{"num_hidden_layers": 11, "d_expert": 128, "routed_scale": 1.0, "router_z_loss": 0.0001, "n_groups": 4, "init_std_router": 0.0212, "norm_eps": 1e-06, "optimizer": "soap_variant", "max_grad_norm": 2.0}
Below are experts of layer 4 (counted from 0) of a mixture-of-experts language model. Rows are named router (the router's row for the expert), up (a neuron's input weights, with its number) and show model dimensions 0-79. Each number is 128 + 24 x the weight over its row's rms, rounded and kept within 0 to 255.
Before each expert's rows: "comes after" lists some tokens at least twice as common just before its tokens as in all text. This comes from a sample of Wikipedia text that the model never trained on. Tokens count by the router's weight.

# expert 0
comes after: " the", ":", " of", " and", " \"", " ("
router [146 175  96 114 142  86 100 126  95  88 153 166 140 113 121 141 142 109 104 145 119 165 166 139 157 140 112  93 128 121 112 146 141 174  99 148 143 133 107  62 140 146 142 152 120 148 189 141 161 192 110 138 131  77 125 127 138 116 127 120 101 124 133 169 122 148 110 138 147 153 156 131  91 156 125 141 113 147 132 140]
up0 [114 171 166 170 152 151 139 148 165 144 128 135 129 135 112 105 133 150 151 117 130 144 130 115 117 154 159 141 103 158 149 146 134 142 152 174 156 105 126 153 164 143 132 151 125 123 139 124 141 135 123 141 116 136 111 117 139 155 128  92 128 138 152 137 138 154 126 102  96 171 134 108 120 172 148 128 133 129 141 174]
up1 [164 134 115 121 148 143 100 118 102 112 125 157 167 132 115 164 151 118  89 148 139  89 100 177 162 128 145 137 158 144  80 113 146 138 166 170 118  99 139 131  69 131 140 149 117 143 130 118 131 154 117 135 114 161 155 148 135 145 139 109 172 133 144 135  80 156 124 121 174 112 137 158 106 122 130 128 172 131 127  72]
up2 [129 144 155  83 112 111  86 130 131 141 108 147 143  91 128 120 123 134 115 149 156 132 132 128  68 155 142 129 133 125 137 144 117 116  94 158 130 119 147 134  75 151 131 114 123 120 111 133 145 143  82 142  79 142 139 116 163  93 167 110 120 120 122 119 116 144 184 112  72 109 127 130 116 171 112 126 122 132 193 111]

# expert 9
comes after: " the", " a", " The", " his", "The", " their"
router [118 150 116 120 158  99 127 146 133 147 138 149 169  68 201 102 168 132 121 143 127 139 134 151 122 133 129 106 133 134 146 151  96 121 130 120 135 103 101 122 117 179 125 139 151 161 144 146 179 162 136 155 110 127 108 145 131 123 110 119  94  95 131 120 117 142 129 140 144 145  82 137  94 154 115 134 114 103 120 147]
up0 [149 117 120 155 191 114 147 128 140 121 153 159 146 150 122 128 118 104 179 155  85 131 115 111 145 115 112 111 107 169 110 137 129 160 164 131 126 120  92 127 133 144 107 157 119 113 154 140 126 138 124 173 160 139  96 119 113 145 105 148 159 157 154 136  87  76 151 103 113 181 131 135 114 136 119 106 142  97 155 185]
up1 [116 186 154 136  95  54 146 101 107 135 140 144  79 137  90 135 128 138 101 124  68 127 138 136  85 106 122 160 104 148 145 152 140 113 168 113  75 135 103  96 151 113 141 125 108 126 177 112 124 137 147 135 151 116 111 126 115  84  85 138 121 132 114 137 101 144 100 143 123 137 119 109 139 107 171 175 133 129 146 150]
up2 [151 161 166 118 108 159 166 149  92 144  97 164 162 134 151 154 130 124 139 146 146 172 143 141  92 163 143 117 102 125 152 153  91  98 115 130 110 130  96  95 129 115 114 152 124 162 122 117 119 136 112 102 101 126 105 112 135 154 167 142 111 151 131 138  87 159 134 101 176 107 143 107 106 114 139 158 118 131 147  62]

# expert 5
comes after: " |", " 1", ":", " 2", ";", " 0"
router [177 130  89 100 158  93 109 120 163 108 139 143 159 127 141 121 139  78 132 137 141 110 141 162  81 151  97 137 114  86  98 128 109  79 146 166 129 135 137 112 142 144 107 182 131 148 141 144 130 149  95 107 132 154 160 176 170 120 131 174 132  84 131 123 138 134 106 122 193 137  72 106  91 116 121 106 117 136  59 141]
up0 [146 131 112 144 154 113  96 118 172 103 116 138 141 169 122 126 141 109 116 109  95 111 123 148 140 113 132 104 122 135 136 106 128  83 135 157 131 113 103 143 103 159 141 125 190  93 116 132 109 148 114 122 125  94 145 171 145 110 176  90 131  57 139 109 133 119 195  98 101 107 140  78 164 142 152 121 140 152 168 138]
up1 [105 154 141 119 132 133 131  93 136 114 133 168 118 124 134 123 109 154 123 118 115  76 142 149 118  98 112 109 120 137 138 155 185 166 139 138 121  83 134 118 132 137 108  99 108 148 131 113  99 115 154 107 145 142  95 109 146 154 135 118 116 128 138  86 123 138  74 155 100 126 134 128  93  97 110 111  94  95 128 143]
up2 [156 129 174 109 140  92 115 160 150 120  98 118 121 164  77  93 148 115  85 129 136 120 128 123 124 153 127 140  91 107 106 137 113 125 107 104 161 129 149  86 164 110 127 120  76 130 150 123 101 132 158 145 122  95 103 151 118 151 160 164 127  80 146 113 133 100 158  96 152 101 115 116 118 145 170 132 146 155  97 149]

# expert 10
comes after: " of", "'", ".", ",", " in", " to"
router [128 164 122 142 131 119  94 150 139 111 141 156 118  90 154 125 167 104 106 112 147 160 130 159 102 150 114  78 161 107 152 114 133 119  80 154 145  95 132 113 116 111 135 130 143 126 165 141 165 156 125 132 179 121 110 144 160 103 107 129 107 127 105 113 164 122 119 127 166 102 134 119 116 151 188 154 110 133 123 122]
up0 [172 162 145 192 132 132 117 134 144 131 186 132 118 101 108 157 131 140  85 140 107 155 100 119 108 137 114 122 144 157 105 163 109 134 129 129 140 166 135 151 105 170 115 106 121 145 108  92 108 100 115 131 124 141 158 139 126 171 100 111  63 138 117 162 118 122 114 162 111 122 119 133 125 113  99 139 123 142 119 168]
up1 [ 85 171 162  80 128 114 109  94 103 116  89 101 110 125 119 151 144 165 131 158 112 154 156 124 171 112 113 152 116 112  92 139 122 154 141 165 130 154 117  96  99 136  93 152 134 140 152 141  92 107 137 104 143  87 148 124 140  95  86 137 132 106 166 123 127 125 153 130 133 133 146 151 138 141 113 144 146  71 157 125]
up2 [ 93 118 151 137 111 119 147 136 146  79 116 123 101 123 124 150 171 110 120 134 113 113  93 138 143 115 121 132 140  77 119  87 139 112 176 100 125 110 164 128 129 127 104 111 131 153 171 177 127 147  91 129  99 116  87 160 137  92 123 144 111 124 105 116 137 132 150  91 127 138 145 130 167 157 136 123 128 109 123 150]

# expert 7
comes after: "\n", ")", "s", "  ", "\"", "e"
router [136 152  79 117 160 140  86 117 179  93 116 108 153  93 126 154 147  90 109 176 126 116 117 122 136 147 125 105 135 127 143 109  99  94 166 155 141 162 156 137 120  85 182 126 151 149 136 135 130 155 108 116 133 145 158 121 143 143 135 110 133 109 133 108 144 132 103 147 118 114 106 146 121 129 148 147 133 118  86 151]
up0 [163 120 125 123 108 101 185  57 150 161 116 150 128 127 160  86 172 136 104 139  95 130 109 144 142 159 142 110 141  94 144  87 126 100 130 147 172 206 133  83 133 125 137 120 142 110 166 134 133 111 115 123 166  81  93 167 114  89 159 114 132 132 166 146 115 176 122 118 140 141  94  98 118 125 127 103 126 108 129 109]
up1 [ 99 133 125 122 112  72 111 134 138 148 129 104 137 160 134 146 148 140 116 143 141 116 111 134 140 138 126 118 157 158 115 161 153 134 146 150 166 106  98 182 122  90 125 140 106 132 168 135  85 139  94 178 138 141 113 115 143 135 172 129 149 145 133  92 130 143 111 130  94 106 173 130 144 115 127 154 137 147  91 134]
up2 [111 140 176 134 161 128  97 112 109 157 135 119 103 119 147 149 108  95 121 149  99 134  93 119 124 109 165 165 130 117 164  90 147 136 125 110 127 134 143  94 108  92 106 142 126 129 129 113 149 144 131 128 129 127 114 126  83 156 140 143 101 106 118  79 119 116 126  93 138 100 130 169 100 148 117 112 161 148 128 168]

# expert 15
comes after: " |", "–", " 0", ";", "0", " 1"
router [175 167 118 180 148  96 126 134 131 118 132 131 172  99 130 120 132 112  83 124  92 136 116 135 103 117 166  91 137 129 128 158 128 121 103 126 153 124 142 121 150 164 124 150 134 159 168 136 158 145 124 127 150 115 108 130 136 140 138 150 126 105 173 116 144 140 113 174 166 139 102 159 148 122 149 161 138  72 126 103]
up0 [157 165 114 116 164 142 153 121 176 143 139 138 138 107 116 141 117 157 138  95 142 137 123 146 107 133 134 169 164  97 156 113 155 134  60 129 128 101 128  62 117 179 153 136 135 119 146 174 126 135 127 112 103 156 157 137 101 169 147 154 102 143  88 153 130  87  86 117 151 129 110 129  96 150 127 124 140 117 187  71]
up1 [121 151 126 148 150 135  86 186 127 118 141 141 171 125 122 163  91 114 158 127 118 157 162 119 128 159 100 114 187 118 166 164 135 111 140 140 126 136 107 173 116 149  97 149 129 145 163 121 142 120 102 149 145 115 127 117 154  97 164 131 124 146 157  96 137 117  86 133 126 128 126  97 153 137 106 162 105 172 123 137]
up2 [133 122 174 170 127 129 114 115 148 151 179 121 101 176 122 130 141 137 143 159 119 130 141 141 108  78 129 149 116 155 103 158 141 135 138  99 175 137 131 195 137 108 162 141 132  96 160 122 137 127 147 151 100 142 112 107 148 117  87 176 144 140 111 124 100 130 132 157 111 176 126 131 159 156 135 115 146 158 158 147]

# expert 13
comes after: "=", "\n\n", ".", " =", "|", "See"
router [155 139 135 117 127 105  87 124 132 134 165 137 176  96 124 138 118 100  89 148 110 112 167 169  98 137 133 106 134 113 108 119 126 119 101 141 152  95 125 153 170 132 157 104 119  88 131 133 155 111 153 145 101 126 132 163 117 147 128 136  68 116 174  84 105 152 107 114 145 123 153 146 122 143 146 122 111 101 143 128]
up0 [181 115 159 128 136 117 127 125 135 163 102 112 146 134 126  98 171 126 123 115 101 131  91 149 105 157  97 113 164 113  68 144 124  91  90 114 122 141 158 142 129 163 132 124 147 126 107 117 110 143  77 151 102 108 113 154 118 164 150 115 110 113 128 155  75 150 136 141 136 103 138 159 123 167 137  84 126 143 158 117]
up1 [144 171 123 133 134  85  93 116 160  99 161 115 157 132 104 147 150 155 121 120 111  98 131 159 126 113 105 160 160 151 127 127 149 168 126 144 132 147 128 154 147 133  59  93 145 136 118 136 135 144 159 128 140 147 151 184 137 138 121 147 112 114 115 129 151 145 135 164 131 131 105 162 120 100 147 127 125 131 114 137]
up2 [164 144 172 120 145 152 111 139 134 113 134 135  89 107 170 181 150 130  95 103 125 121 101 135 134 156 117 122  87  85  63 114 137 142  84 150 115 146 146 126 138 116  88 128 132 111 148 129 129 164 126 121 132 121 130 140 132 155 193  93 148  95 134 119 109 139 113 125 130 124 139 123 145 116 103  78 114 136 152 160]

# expert 2
comes after: "\n", "|", ")", "\"", "\n ", " served"
router [150 135 120 134 162 111 106 142 136 144 165 139 123 114 139 101 129 111  96 132 121 149 152 158 135 137 102  93 141 113 157  99 119 128  95 151 171  46 113 130  85 133 161 111 114 135 124 134 116 162  75 150 129 126  96 140  93 117 154 144 128 126 135 128 180 116 122 145 150  78  82 146  96 120 157 133 131 147 133 140]
up0 [123 130 109 134 136 101 136 121 131 139 111 163 137 166 121 134 151 109  91 149 135 144 127 162 156 109 161 110 114 117 118 176 151 153 134 142 125 138 113 160 155 168 108 125 178 134 113 150 130 101 120 122 157 134 132 129 109  84 146 114 113 110 139 112 137 170 140 125 150 181  83 106 154 136 154 102  88 128 116 132]
up1 [132 178 130 146 129 109 132 159 132  63  81 131 161 178 160 119 130 111 142 160 120 148 113 152 137 143  94 180 143 126 133 150  84 105 127 118 156 148 136 127 128 122 131 140 129  93 152 124 115 129 165 140  72  95  99 133 135 170 174 170 147 152 153 116 166 112 151 123 118 113 132 147 147 187  99 192 150 162 151 104]
up2 [173 119 149 119 162 126 138 104 144 164  80 128 150 150  99 139 115 161 126 164 119 130 122 107 153  70 134 189 106 129 125 126 168 155 139 139 159 119 117 110 169 112 122 133 123 127 177 122 137 168 133  97  78 130 140 136 126 111 133 137 155 132 137  92 152 127 116 111 107 146 116 162 123 133 129  77 156 151 143 133]

# expert 8
comes after: " (", " in", "|", "–", ":", " United"
router [126 125 122 147 136 125  86 143 172 101 106 136 173  87 175  88 116 104 101 117 131 147 143 125 124 159 150 124  98 113 151 109 128 149  58 138  88 137  95  91 164  92 144 156 144 101 167 124 147 121 147 127 146 151 147 150 126 159 136 125  93  74 132 107 140 156 115 138 135 133 123 114 126 102 149  95  92  97 102 153]
up0 [188 102  94 125  86 134 113  86 134 123 130 124 173 130 137 135 144 109 137 112 123 129 171 176  84 133 173 110  87  95  89 157 169 112  98 169 133 110 120 117 132 103 127 154 119 130 124 108 128 113 147 152 163  97 162 184 158 164 135 106  99 128 108 132 135 148 158 130 130 179 144 113 148 107 148 140 103 138 134 126]
up1 [ 94 184 162 168 104 132 138 144 136 122 138 145 113  99 127 105 117 104 142 121 137 150 142 140 122 154  97 113 156 153 168  90 159 116 133 136 126 115  98 119 131 141 154 128 122 110 157 131 128  84 132 101 135 179 121 117 150 156 122 127  81 136 114 146 176 105  95 104 110  67 121 187 106 111 143 155 105  85 119 108]
up2 [108 107 170 108 125 162 142 127 123  97 137 112 143 111 156  98 163 133 186 152 140 119 148 105 184 128  99 111 147 103 123 158 111 103 179 146 148 146  88 154 126 117 132 131 166 142 159 164 163 136 114 140 141 127 129 122 143 132 124 131 150 134 130 144  96 137 100 123 139 129 105 124 109 111 143  87 130 148 135 154]